config.yaml
d_shared_expert: 0
normalize_top_k: false
balance_bias: true
router_cosine_scale: 20.0
norm: "rmsnorm"
max_grad_norm: 0.5
train_tokens: 255500000
Below are experts of layer 4 (counted from 0) of a mixture-of-experts language model. Rows are named router (the router's row for the expert), gate (a neuron's input weights, with its number), up (a neuron's input weights, with its number) and show model dimensions 120-159. Each number is 50 + 12 x the weight over its row's rms, rounded and kept within 0 to 99.
After each expert's rows: "mostly gets" lists some tokens that are sent to it at least half of the time. This comes from a sample of Wikipedia text that the model never trained on.

# expert 17
router:58 47 34 60 54 54 52 53 29 44 34 67 48 63 60 41 91 54 52 46 67 54 57 49 35 57 53 55 38 39 47 55 36 58 51 56 57 53 42 60
gate0:43 49 57 32 61 47 36 71 33 41 66 54 59 41 53 50 58 96 36 47 70 46 43 54 60 54 42 50 71 39 46 42 45 74 29 33 33 44 46 58
up0:48 43 51 42 53 32 44 56 59 48 35 37 41 54 55 46 55 35 28 54 42 47 47 31 41 55 65 64 42 66 43 69 53 50 73 46 32 46 49 46
gate1:39 58 55 48 28 64 38 29 34 83 47 57 44 42 56 64 76 47 32 50 56 50 57 66 63 53 46 56 51 56 64 51 39 39 57 56 40 44 63 43
up1:54 61 51 45 45 56 75 71 68 76 58 54 52 50 56 25 40 31 45 59 47 39 55 69 60 61 69 45 39 39 36 45 48 51 46 79 50 32 46 63
mostly gets: " success", " well", " book", " work", " Year", " championship"

# expert 45
router:38 52 46 57 54 56 52 60 38 52 47 62 60 63 61 57 50 53 46 42 57 43 64 44 51 48 28 52 51 49 44 69 37 63 52 79 47 35 56 37
gate0:61 51 42 54 58 49 69 31 67 46 31 35 42 46 35 50 52 52 44 55 47 77 70 36 36 48 43 46 61 28 37 39 30 60 69 45 42 22 66 55
up0:73 67 44 80 59 36 64 45 62 24 27 53 52 49 64 47 36 60 42 43 44 73 57 36 32 38 42 45 61 37 51 53 58 51 51 56 53 15 49 43
gate1:53 67 62 45 46 20 55 55 39 38 49 52 44 52 64 53 50 77 71 46 65 63 37 46 37 59 33 51 62 46 54 45 37 68 48 56 46 36 37 51
up1:28 45 71 30 39 24 56 51 32 65 44 39 42 55 65 65 32 64 58 56 41 43 31 46 49 60 39 56 55 49 59 74 40 48 68 51 57 21 43 59
mostly gets: " Sal", "le", " death", "|---|---|---|---", " birth", " Ham"

# expert 83
router:54 53 47 71 50 55 61 67 45 30 40 69 50 78 49 56 53 68 68 51 54 56 75 26 38 39 42 45 40 45 43 62 64 62 38 58 62 23 43 71
gate0:68 53 60 64 50 67 57 55 36 54 50 67 51 50 48 56 50 66 48 70 50 39 42 26 54 54 75 30 41 75 72 23 62 35 45 38 47 50 61 52
up0:41 87 68 62 60 45 68 23 41 46 47 57 58 42 64 67 66 36 67 62 32 55 44 60 70 48 53 26 47 50 55 73 48 44 54 58 54 45 53 55
gate1:75 58 51 22 50 46 49 66 59 42 42 28 47 61 42 36 52 71 60 54 38 46 45 66 44 58 54 57 48 66 49 64 55 50 31 58 66 47 58 70
up1:47 34 63 51 50 65 57 83 49 63 39 51 39 65 51 58 42 76 51 62 38 39 36 54 38 45 52 49 65 46 53 64 53 29 60 40 68 75 49 32
mostly gets: " inter", " located", " car", " fac", "inc", " cons"

# expert 52
router:70 63 42 47 51 39 56 60 41 57 66 74 50 77 49 45 56 56 59 44 72 87 46 32 42 44 46 53 38 47 74 55 45 64 40 70 51 20 49 41
gate0:51 45 28 41 51 43 38 81 43 38 41 46 45 56 47 28 55 40 70 60 60 48 45 35 49 33 66 58 54 67 63 35 36 48 63 46 49 47 47 34
up0:60 40 38 69 48 41 56 41 42 44 50 45 32 33 43 61 56 57 77 65 35 38 45 27 55 68 65 48 39 55 56 48 60 50 48 68 62 57 58 47
gate1:51 67 55 51 39 74 48 53 28 70 48 57 57 47 44 57 49 42 61 33 56 47 51 38 49 55 58 55 57 52 62 62 34 34 45 76 35 42 66 35
up1:43 40 50 34 73 50 40 47 36 52 62 45 40 60 53 64 50 49 49 30 28 65 55 48 59 19 34 61 48 48 48 79 42 45 58 68 32 31 50 57
mostly gets: " end", "bor", " author", " assist", " accept", " mark"

# expert 4
router:72 47 29 58 29 54 70 56 23 35 33 61 53 47 59 40 59 54 45 62 41 52 56 33 45 47 27 42 43 40 41 58 33 56 50 57 73 49 43 43
gate1:73 40 41 32 46 67 62 60 69 55 35 49 53 42 57 56 66 52 36 39 54 69 51 40 51 38 54 48 33 55 33 53 36 54 75 48 66 54 62 46
up1:39 59 65 45 69 47 42 58 54 29 56 59 36 52 46 39 53 48 42 43 49 37 38 74 50 29 63 69 47 52 38 34 73 49 76 51 45 33 71 60
gate2:36 44 41 60 40 43 58 35 43 77 30 64 48 66 70 63 62 44 41 54 53 32 38 17 58 42 56 51 57 52 61 44 60 42 38 56 52 54 39 61
up2:52 43 40 45 30 74 53 41 57 59 41 66 46 60 54 56 59 29 45 54 48 36 45 80 44 56 42 30 45 45 49 36 57 56 38 50 61 68 30 43
mostly gets: " second", " third", "ronze", "th", " Second", "enth"

# expert 41
router:32 49 43 62 62 44 44 51 53 61 39 65 47 45 55 48 37 69 55 48 54 61 56 63 63 43 24 52 48 47 40 71 29 65 55 63 32 38 68 63
gate0:61 31 51 52 38 40 53 60 50 66 45 75 60 57 45 57 48 42 57 74 64 52 50 39 82 54 47 54 43 40 65 57 41 57 54 44 45 41 46 54
up0:53 38 42 47 70 49 30 57 30 53 54 52 56 30 82 49 37 50 61 40 49 49 61 60 23 55 49 70 77 45 58 46 38 47 72 65 62 45 47 34
gate1:52 47 39 54 72 35 41 33 65 49 43 60 43 43 59 40 36 46 38 46 36 53 86 43 67 41 39 57 63 76 65 52 49 43 45 62 49 60 52 52
up1:38 42 45 35 25 42 45 47 55 46 65 34 46 50 45 76 51 72 60 41 58 38 37 70 48 52 55 36 55 53 42 62 46 38 35 61 73 71 59 31
mostly gets: " An", " Ph", " mat", "An", " aut", " ph"

# expert 7
router:76 56 45 71 45 26 56 58 61 47 42 52 60 63 47 41 62 43 46 47 58 57 40 58 59 52 35 57 66 46 55 54 31 57 19 44 71 55 36 33
gate4:41 69 35 41 43 53 56 45 57 35 32 59 58 69 30 83 45 49 65 48 40 48 55 37 50 39 33 57 59 55 37 55 44 60 47 42 64 73 43 82
up4:38 43 54 63 67 36 47 53 45 59 30 60 51 35 26 56 63 41 47 68 59 44 52 40 40 49 43 30 56 56 38 58 44 78 41 55 70 27 57 67
gate5:57 44 49 33 45 59 32 47 47 53 51 58 48 56 56 56 39 50 59 52 56 33 52 71 67 37 59 29 29 58 50 42 59 34 35 64 69 56 51 44
up5:59 38 71 67 62 36 51 45 54 68 65 74 34 51 46 44 54 38 41 63 53 38 47 51 57 52 41 51 34 62 49 37 50 37 27 40 37 59 45 36
mostly gets: " laun", " killed", "и", " caus", "บ", "่"

# expert 3
router:31 51 52 61 69 47 49 52 40 52 40 60 42 47 70 27 64 40 40 52 63 44 65 49 50 54 53 58 36 61 40 56 58 68 53 50 69 33 53 58
gate0:38 76 34 52 55 62 60 44 62 31 34 60 59 41 55 56 60 52 52 68 43 39 54 59 56 57 58 40 42 55 50 43 22 46 38 40 75 34 72 67
up0:45 63 60 59 58 59 63 40 32 46 43 61 55 40 38 60 42 49 36 67 50 43 32 64 62 64 61 39 30 54 28 49 35 62 38 17 59 58 61 61
gate1:67 51 55 63 51 62 37 26 59 57 56 61 34 36 60 54 58 43 42 31 59 46 26 36 41 21 47 67 44 42 48 52 39 48 35 49 53 18 65 48
up1:48 71 53 62 47 55 64 40 39 58 35 28 43 31 47 61 69 49 61 73 45 43 52 77 70 38 55 48 34 60 65 59 52 46 55 63 35 59 36 29
mostly gets: " President", " Preceded", " Candidate", " Nominated", " politician", " appointed"

# expert 15
router:46 66 35 71 50 46 75 59 48 46 39 59 63 57 46 58 51 39 51 77 58 49 50 36 45 37 32 51 46 42 53 55 38 72 35 48 44 33 50 43
gate0:59 47 65 64 46 38 62 39 38 60 48 52 59 35 66 32 42 60 41 51 65 54 64 60 25 46 54 54 49 54 40 48 73 43 59 48 57 57 54 54
up0:36 76 53 65 61 42 54 32 46 54 62 61 46 50 59 42 47 55 50 38 76 55 55 47 49 55 51 54 54 48 26 40 44 50 48 67 46 37 41 35
gate1:44 49 71 51 31 38 36 50 38 53 19 49 55 69 56 58 45 50 57 53 48 37 57 36 50 48 40 49 43 64 45 62 38 56 53 46 50 60 59 37
up1:59 47 54 49 64 36 60 36 42 50 24 48 50 30 60 62 47 53 70 61 42 66 60 58 34 47 54 51 47 56 43 36 41 59 66 38 33 51 50 52
mostly gets: " New", " South", " Germany", "astern", " Hol", " British"

# expert 20
router:40 32 60 55 33 45 43 56 66 20 48 63 36 61 66 41 76 48 50 35 49 52 59 31 58 37 43 48 41 66 45 66 45 71 62 72 57 39 41 50
gate0:40 52 60 47 55 34 52 57 52 60 37 42 57 23 48 58 61 43 41 32 91 71 58 50 62 46 39 58 40 32 39 37 54 55 42 55 64 48 46 43
up0:35 33 39 32 32 43 65 45 48 39 32 38 57 40 52 56 57 59 40 42 66 53 63 48 62 46 59 29 59 24 46 68 41 51 48 52 68 46 41 74
gate1:62 49 44 45 55 77 30 55 54 54 31 53 32 47 51 59 44 47 62 30 54 52 57 34 54 47 51 67 63 43 35 33 73 41 74 58 35 30 43 67
up1:56 56 49 38 58 50 63 67 47 27 40 69 42 51 65 32 27 48 58 40 39 34 33 62 41 52 53 56 34 41 55 34 53 46 28 26 43 48 72 75
mostly gets: " C", " c", " b", " cl", " Don", " sp"

# expert 93
router:59 31 42 71 44 28 47 45 57 39 50 55 37 60 41 30 59 48 43 50 58 59 47 28 60 41 33 32 54 52 40 66 41 64 45 42 50 55 44 45
gate0:65 56 65 51 67 60 65 51 58 49 52 32 31 57 60 73 50 45 55 55 50 48 23 61 46 37 63 60 55 60 75 32 43 36 54 44 48 50 56 56
up0:38 51 51 44 51 50 68 46 54 43 50 62 63 57 45 58 36 56 60 63 33 44 48 61 67 45 41 54 36 46 51 73 62 41 70 62 65 50 42 57
gate1:37 46 77 38 68 38 59 65 56 61 69 59 62 56 51 67 52 49 46 23 53 51 51 37 32 35 55 44 54 49 55 50 35 60 37 63 52 55 52 25
up1:39 57 46 33 48 67 34 43 49 44 65 45 51 19 64 31 49 28 55 33 39 66 60 35 50 62 34 56 41 78 52 55 56 54 65 47 51 63 53 44
mostly gets: " B", " J", " H", " Bl", " D", " T"

# expert 85
router:55 52 52 66 48 39 57 48 46 25 53 49 38 83 56 19 58 47 39 52 34 58 51 45 54 35 44 50 47 40 33 58 44 77 31 58 54 40 61 50
gate1:54 43 43 47 42 46 61 54 27 51 35 65 46 58 40 46 53 55 31 55 52 62 44 49 59 65 33 58 23 63 33 47 46 44 51 66 56 43 56 44
up1:65 48 62 56 54 21 54 50 47 64 33 62 35 51 32 61 49 45 43 34 40 69 48 39 63 60 61 69 32 50 30 48 71 36 50 64 35 58 42 55
gate2:57 70 70 61 46 42 50 53 41 50 54 49 34 29 59 34 63 46 30 38 27 48 42 46 54 55 46 37 67 50 36 60 48 83 62 48 57 45 34 46
up2:67 52 54 32 48 55 36 50 41 31 56 45 45 37 53 53 47 69 52 35 48 47 47 71 41 47 52 47 55 48 55 50 45 60 39 25 61 34 48 43
mostly gets: "°", " reve", " stated", "—", "ง", "–"

# expert 37
router:55 59 42 62 49 34 47 60 26 52 44 56 74 61 58 48 61 63 32 44 52 32 42 54 40 58 22 43 58 54 40 67 51 41 32 53 86 49 37 33
gate3:53 63 43 68 45 51 58 58 34 56 48 58 73 51 69 66 68 57 41 49 26 43 57 55 49 51 56 43 43 54 64 62 52 66 35 45 49 46 88 52
up3:55 49 46 41 43 61 53 64 57 55 57 62 28 51 37 55 45 56 52 74 54 39 56 40 51 53 41 74 44 39 64 58 54 44 61 49 47 45 60 30
gate4:58 60 38 64 51 51 48 59 50 37 49 51 48 62 69 41 70 44 37 62 51 59 43 62 21 53 38 46 64 63 55 60 53 43 28 43 56 57 46 49
up4:60 35 59 66 57 31 57 50 59 37 37 54 55 39 54 54 29 49 40 55 63 47 57 62 37 55 38 52 56 79 61 60 70 45 46 51 48 44 40 46
mostly gets: " they", "ents", " people", "ities", " would", "ians"

# expert 62
router:34 33 43 61 40 44 47 52 27 34 39 89 33 51 46 44 55 50 57 45 62 58 55 46 50 41 27 47 57 53 45 35 39 64 66 60 50 29 43 47
gate0:39 24 53 68 50 28 49 39 33 47 46 47 42 45 49 50 63 67 43 52 53 35 52 48 65 53 32 40 55 31 52 53 34 56 53 53 65 45 35 31
up0:56 61 40 37 51 42 48 61 34 70 53 50 64 65 51 49 32 46 53 44 36 55 56 41 48 45 41 38 48 66 48 50 68 40 40 65 23 43 47 52
gate1:53 31 35 48 67 63 49 35 63 52 67 61 33 82 61 91 38 53 45 52 60 33 52 69 31 50 41 39 48 48 42 43 44 48 61 68 55 59 49 35
up1:68 45 42 57 99 40 45 32 43 65 43 54 40 61 50 34 47 46 48 52 51 50 45 55 43 35 15 49 50 56 34 55 65 45 50 54 58 43 35 46
mostly gets: " sc", " rec", " inst", " int", " exper", " ob"

# expert 63
router:50 51 37 62 55 47 60 57 25 48 40 68 48 17 66 50 34 49 47 44 58 43 73 44 45 42 41 41 44 37 48 57 43 70 49 47 63 43 23 65
gate0:46 62 57 57 61 53 49 71 48 43 23 59 51 58 63 46 46 67 36 42 64 46 47 44 33 46 31 59 50 54 59 51 60 43 48 51 41 64 38 40
up0:47 34 56 47 65 61 51 47 44 58 59 43 51 41 53 59 68 67 48 36 61 37 49 70 47 42 49 67 64 60 36 47 39 50 66 31 43 61 36 50
gate1:49 40 48 73 30 51 67 65 41 51 19 59 46 51 62 54 57 78 64 65 56 49 68 30 53 72 55 62 53 46 55 65 65 43 54 59 39 57 59 64
up1:78 59 47 47 44 50 82 39 39 33 57 51 65 56 47 35 59 51 47 37 76 51 49 42 53 45 42 45 64 46 55 44 35 53 33 50 68 23 42 47
mostly gets: " the", " its", " his", " her", " their", "The"

# expert 23
router:52 55 34 71 44 51 49 66 43 52 46 56 35 46 66 39 50 42 50 53 56 70 64 41 53 53 26 54 63 66 44 66 55 53 40 63 57 26 46 37
gate0:64 19 38 47 61 53 40 53 37 42 47 31 39 39 33 46 56 49 38 43 45 42 51 46 39 63 40 59 44 74 54 50 51 46 71 35 43 66 49 54
up0:51 49 47 35 46 55 45 56 63 49 42 49 47 66 58 78 52 70 70 49 47 50 63 50 49 77 52 32 54 42 43 51 39 43 42 84 53 41 49 59
gate1:52 45 38 52 40 53 54 57 71 12 35 64 61 37 56 61 52 68 45 54 41 50 35 47 56 79 52 59 63 20 45 53 51 48 73 51 25 64 62 52
up1:25 62 47 47 71 52 53 49 31 54 52 73 55 49 53 58 62 39 45 48 69 45 59 58 34 52 44 61 45 51 39 41 61 54 37 58 66 35 52 65
mostly gets: " social", " relig", " singer", " writer", " artist", " actor"

# expert 53
router:38 23 48 47 43 51 62 70 28 34 52 63 48 66 51 27 59 35 53 50 63 54 70 52 60 51 37 42 51 67 19 68 30 57 37 58 56 49 39 60
gate3:29 51 52 45 63 42 44 60 61 77 39 34 64 41 38 71 33 55 59 46 54 56 52 52 58 30 37 67 40 62 48 23 42 36 59 59 58 52 40 41
up3:35 53 62 45 41 62 37 64 60 70 65 48 64 50 57 61 62 61 52 67 59 40 49 81 66 66 54 28 44 54 65 32 59 68 61 32 88 49 45 43
gate4:42 72 50 49 53 53 44 35 53 64 44 56 58 49 50 53 57 55 66 49 35 33 33 38 40 49 49 37 16 60 39 42 35 37 49 61 56 60 57 56
up4:40 47 52 53 61 38 46 55 49 35 34 46 62 76 57 58 69 87 23 74 40 38 50 46 46 50 41 57 48 38 45 56 60 44 66 70 42 39 36 28
mostly gets: "\",", " located", ",\"", " married", "—", " founded"

# expert 68
router:50 53 43 51 43 35 57 40 31 39 48 62 51 82 42 28 41 61 29 45 54 52 42 48 47 34 37 48 46 50 49 65 51 55 51 59 65 27 42 40
gate0:49 59 43 48 44 47 37 58 75 37 65 51 70 64 77 42 53 52 46 41 49 44 32 44 57 53 38 57 61 57 78 29 36 69 47 48 50 46 70 72
up0:43 45 46 33 43 57 49 35 45 77 39 44 42 37 38 33 80 65 40 55 36 35 45 41 67 56 55 45 63 47 74 42 33 43 54 55 46 55 37 67
gate1:54 59 61 46 38 35 49 44 70 79 47 32 55 42 24 48 50 76 57 31 44 58 54 55 51 26 51 17 52 45 45 48 22 33 45 38 42 54 68 71
up1:55 35 32 50 46 52 55 54 67 47 26 52 61 61 44 70 56 63 45 65 40 35 53 73 74 75 39 70 27 48 47 56 54 55 29 62 73 58 48 51
mostly gets: " had", "′", " announced", " took", " established", " said"

# expert 77
router:46 54 37 51 51 40 50 59 53 36 41 48 61 66 65 61 47 45 54 49 54 46 57 35 62 49 28 48 36 57 27 63 31 63 54 63 58 57 31 58
gate1:48 61 25 39 44 47 37 68 48 62 48 49 36 62 68 39 29 32 73 45 51 45 38 67 48 42 41 33 38 64 23 56 57 47 53 49 65 43 38 46
up1:51 44 58 57 46 50 42 44 43 71 49 45 45 59 61 29 38 58 40 71 47 58 33 43 43 60 50 73 45 45 55 45 45 42 89 30 53 45 55 56
gate2:49 51 61 35 42 34 61 48 71 48 48 60 46 43 41 52 60 58 57 50 32 51 50 63 46 51 59 41 78 50 69 52 43 29 67 54 63 57 32 49
up2:57 53 44 43 65 34 54 53 54 57 51 68 44 58 65 41 33 42 53 58 41 38 53 63 42 62 23 51 49 58 47 60 34 50 45 34 65 46 40 43
mostly gets: " a", " an", " A", " La", " An", " another"

# expert 35
router:33 50 65 61 47 54 60 51 50 20 37 50 49 76 68 45 74 48 47 53 52 38 63 37 48 58 42 45 46 48 43 60 36 69 41 60 51 53 47 52
gate0:58 38 42 38 40 37 42 75 69 67 65 56 51 52 29 43 51 43 37 58 43 49 39 61 35 38 44 34 48 61 49 62 45 41 67 53 58 45 51 37
up0:21 42 52 46 46 48 59 52 62 48 30 44 70 56 30 51 49 49 58 41 37 44 45 64 53 64 48 32 64 43 63 74 54 55 48 46 56 67 51 58
gate1:56 42 43 78 45 47 47 49 56 44 58 55 55 52 47 42 51 52 65 67 81 41 45 49 62 74 64 39 39 43 29 70 48 52 70 61 65 39 55 44
up1:38 61 48 51 25 36 46 26 59 48 60 54 49 53 58 54 46 56 71 62 50 22 26 56 60 45 55 50 56 37 71 51 49 73 70 56 44 39 38 51
mostly gets: " United", " League", " World", " US", " Cup", " Air"

# expert 66
router:34 38 51 59 50 18 67 66 40 43 43 67 64 43 68 31 45 56 45 66 49 49 68 50 60 50 46 28 51 27 55 65 44 65 57 45 54 46 46 39
gate0:71 50 56 32 45 47 40 68 41 55 66 29 41 48 47 45 29 51 38 47 45 44 25 34 67 47 40 26 63 56 32 51 56 45 42 31 71 52 37 36
up0:71 65 46 53 54 52 47 46 36 39 64 47 32 52 60 40 53 56 56 45 61 45 41 42 38 50 39 77 50 52 17 33 35 83 62 30 53 58 44 54
gate1:40 45 46 57 55 54 27 60 63 41 54 41 45 65 57 47 49 32 46 55 55 40 70 54 60 40 35 48 45 56 35 40 27 68 37 39 39 52 52 55
up1:45 65 55 51 49 53 40 51 45 43 75 48 53 46 44 51 25 34 74 47 61 28 52 60 71 49 59 37 37 41 51 56 46 57 52 44 48 54 64 52
mostly gets: " head", " USA", "ann", " Miss", "″", " Yes"

# expert 58
router:37 40 39 60 46 51 60 64 35 30 43 62 54 59 59 48 60 31 61 59 57 72 55 33 48 45 33 61 44 49 38 57 61 55 57 58 65 49 32 44
gate0:37 51 38 63 32 57 62 38 55 58 55 42 61 54 50 41 74 42 80 51 57 48 28 54 49 43 45 46 29 39 57 36 48 46 73 50 58 60 44 52
up0:61 37 52 36 60 69 53 52 37 47 36 64 53 46 64 64 68 47 56 74 55 64 42 58 48 59 58 32 67 53 42 37 40 58 49 33 90 35 48 48
gate1:54 52 30 56 35 50 50 53 53 32 76 45 54 46 43 38 56 40 87 44 25 58 46 53 28 58 54 55 63 39 42 47 48 41 33 53 35 51 53 48
up1:58 48 84 57 70 27 61 37 39 39 48 49 43 50 11 34 52 66 50 34 66 56 47 57 32 63 49 67 70 61 52 53 28 45 39 29 48 49 47 49
mostly gets: " used", " new", " former", " became", " own", " first"

# expert 84
router:49 46 52 63 54 57 49 52 30 42 62 46 38 69 57 35 65 45 53 53 46 47 78 52 52 41 23 48 58 55 58 67 50 66 37 62 65 51 32 54
gate0:26 44 64 43 39 75 51 51 39 55 54 64 42 60 71 52 32 25 59 48 46 42 56 54 49 59 59 73 54 51 71 44 59 48 61 63 55 33 46 60
up0:62 39 53 42 40 59 41 32 51 52 61 66 33 51 41 42 40 45 72 40 28 29 74 72 51 42 49 47 80 51 46 43 43 54 43 67 76 60 57 51
gate1:52 31 63 39 52 36 58 60 35 32 59 61 30 48 53 30 66 47 60 47 48 36 47 60 82 48 60 48 52 70 68 66 45 45 59 55 52 57 37 68
up1:37 37 49 45 77 53 70 35 60 60 35 37 66 45 31 37 66 60 57 62 39 48 29 46 56 42 64 42 38 87 44 53 53 46 52 42 58 81 31 85
mostly gets: "ano", "ko", "za", "ora", "ato", "TA"

# expert 91
router:53 69 45 44 48 38 55 63 34 38 49 66 47 38 59 32 51 49 41 53 71 54 55 36 53 68 23 68 63 70 37 48 45 62 49 60 56 29 38 51
gate0:61 49 55 56 53 61 41 57 76 53 68 36 65 36 46 48 29 53 44 13 50 46 61 47 32 19 57 53 46 58 36 51 42 59 42 44 30 71 42 62
up0:48 53 53 53 46 53 20 41 35 53 54 32 43 52 64 45 63 23 58 35 50 46 63 35 51 87 72 58 64 62 43 46 51 33 33 28 56 61 57 59
gate1:65 36 56 42 62 35 48 41 41 52 48 57 62 48 72 37 46 33 54 40 56 45 40 59 57 45 52 61 51 57 29 50 41 65 59 49 48 51 52 52
up1:49 62 53 40 52 45 52 77 75 43 47 42 51 69 25 67 29 43 49 58 21 51 58 57 41 47 52 54 47 33 74 53 74 34 54 60 41 42 42 60
mostly gets: " th", " million", "ft", " build", " product", "work"

# expert 32
router:56 50 42 49 47 52 62 52 53 34 57 46 47 67 71 50 45 51 31 56 52 33 55 38 46 44 50 36 53 49 36 52 51 50 53 49 58 38 38 49
gate0:43 63 70 68 54 47 63 33 45 31 48 45 37 51 30 54 33 43 34 60 58 40 49 58 41 56 30 44 55 40 62 42 54 34 47 52 68 54 56 28
up0:68 49 49 43 49 51 18 40 48 50 55 41 58 35 27 52 57 43 68 40 62 56 50 41 67 59 57 88 49 45 25 63 38 47 64 66 52 62 51 53
gate1:61 41 39 48 45 50 62 55 56 61 65 44 58 75 42 51 58 44 38 63 61 50 47 45 65 42 41 34 48 58 51 38 63 42 54 43 34 26 41 54
up1:59 30 33 50 60 42 44 50 46 72 38 47 56 39 65 79 59 50 47 56 37 31 45 40 47 54 46 31 40 44 30 35 50 49 42 36 55 76 47 54
mostly gets: " (", "(", " c", " k", " ch", " ["

# expert 33
router:62 54 32 72 49 48 57 73 16 53 26 49 51 53 47 52 63 65 46 48 33 55 70 38 40 50 28 50 57 52 49 78 46 53 67 47 56 38 40 52
gate0:67 41 45 49 61 55 55 53 52 41 69 38 56 31 49 28 51 47 58 66 72 58 36 51 65 50 53 46 43 26 52 26 48 69 68 35 34 53 54 37
up0:66 54 44 53 44 49 64 59 60 33 53 63 78 39 43 58 46 35 46 55 29 73 33 60 47 38 33 80 57 39 57 64 46 62 39 42 44 49 58 35
gate1:47 56 51 52 54 16 61 78 31 62 34 48 66 39 29 48 48 32 65 76 46 65 52 51 58 44 62 36 45 65 68 63 34 66 58 40 39 56 59 37
up1:48 51 43 27 40 56 75 60 54 69 43 58 20 39 61 48 47 35 53 44 49 69 67 46 31 45 51 49 52 68 54 30 59 32 44 58 33 56 55 50
mostly gets: " John", " Alex", " George", " Christ", " James", " William"

# expert 92
router:46 56 61 49 43 45 56 73 24 28 57 37 51 55 64 36 61 44 24 61 56 49 60 44 62 53 56 48 53 40 39 58 34 57 50 58 47 29 27 52
gate0:54 50 46 59 43 76 51 53 47 41 36 48 50 61 43 56 64 57 43 55 45 28 44 35 73 41 62 48 52 40 67 64 21 41 37 42 61 18 60 50
up0:52 43 48 36 51 69 57 56 34 59 30 36 62 45 48 38 40 50 36 43 51 35 47 71 69 56 58 52 61 68 74 65 32 45 37 22 42 25 31 44
gate1:62 61 52 54 55 56 55 54 35 27 41 62 53 29 45 50 43 40 61 62 58 41 54 38 54 64 51 40 47 42 32 55 62 49 41 58 51 25 40 40
up1:51 38 46 43 55 51 48 58 32 46 53 42 45 42 43 62 43 38 50 81 79 19 36 35 58 62 43 68 47 57 52 45 60 57 56 68 40 55 55 65
mostly gets: " V", " under", " art", " Z", " Art", " Under"

# expert 65
router:53 75 50 58 48 41 63 54 36 47 49 62 62 47 24 52 51 65 43 33 55 60 71 37 50 44 41 21 52 35 38 52 42 57 54 64 47 46 56 48
gate1:52 53 52 38 57 54 56 33 53 47 32 52 42 66 53 33 52 31 40 53 59 53 37 65 36 28 57 55 57 58 59 49 61 63 54 48 63 50 50 70
up1:55 30 31 36 48 49 59 58 49 53 35 56 54 40 65 62 61 49 51 35 61 62 62 53 36 22 29 70 58 42 28 49 39 56 41 58 36 54 58 54
gate2:47 50 62 62 55 55 54 78 35 46 53 51 52 68 36 28 59 65 46 67 39 58 41 37 37 73 50 46 64 72 43 49 37 26 85 46 41 49 32 44
up2:44 56 55 55 62 39 43 40 43 45 55 42 62 52 53 68 52 48 37 34 62 33 68 58 62 66 44 68 42 53 63 48 67 57 59 45 45 60 26 50
mostly gets: " per", " any", " cont", " without", " no", " every"

# expert 82
router:63 62 64 59 44 27 49 42 29 34 47 58 57 63 37 48 39 64 54 50 60 39 49 31 52 59 45 43 42 57 55 61 35 75 56 72 45 42 40 53
gate0:60 49 52 54 52 36 67 39 55 38 45 68 60 59 43 60 45 44 51 64 67 53 51 60 32 52 33 61 69 44 60 44 50 72 61 59 66 48 25 43
up0:63 53 43 45 29 58 39 54 42 47 51 39 35 50 55 45 72 55 35 24 60 44 50 41 72 33 40 28 25 66 36 28 67 18 56 45 38 57 62 62
gate1:50 70 40 37 46 37 39 34 52 61 42 44 35 59 57 63 69 49 76 59 54 53 61 43 45 34 75 49 32 50 69 31 65 51 53 44 58 52 57 29
up1:63 51 61 55 61 42 69 71 44 50 41 48 45 53 55 60 49 34 38 68 40 73 87 37 44 59 55 56 56 40 34 74 54 38 41 47 44 53 27 48
mostly gets: " conc", " trad", " Vol", " organ", "ron", " Cor"

# expert 30
router:48 47 46 50 44 23 51 65 50 48 47 59 55 57 39 39 60 53 65 47 53 60 53 45 55 55 36 55 56 38 62 72 58 58 60 50 56 46 57 65
gate0:51 67 47 63 52 67 62 55 47 42 61 66 31 59 62 67 57 60 41 52 48 39 42 63 32 43 65 60 42 50 61 54 57 32 28 57 45 53 49 53
up0:66 49 55 62 47 54 65 41 57 64 42 65 40 43 25 62 56 54 37 26 45 21 40 51 43 42 37 62 56 57 56 68 80 20 48 43 75 52 59 38
gate1:48 51 31 35 44 46 41 58 47 37 70 50 45 34 49 38 45 47 42 37 49 69 72 36 44 65 52 44 63 61 36 62 67 39 52 39 27 53 68 45
up1:72 70 52 45 61 55 35 63 25 52 63 45 52 55 46 57 69 57 53 52 37 69 41 54 42 48 52 45 43 37 50 43 57 42 53 37 70 45 61 52
mostly gets: " sup", " sign", " claim", "ject", " sett", " Pan"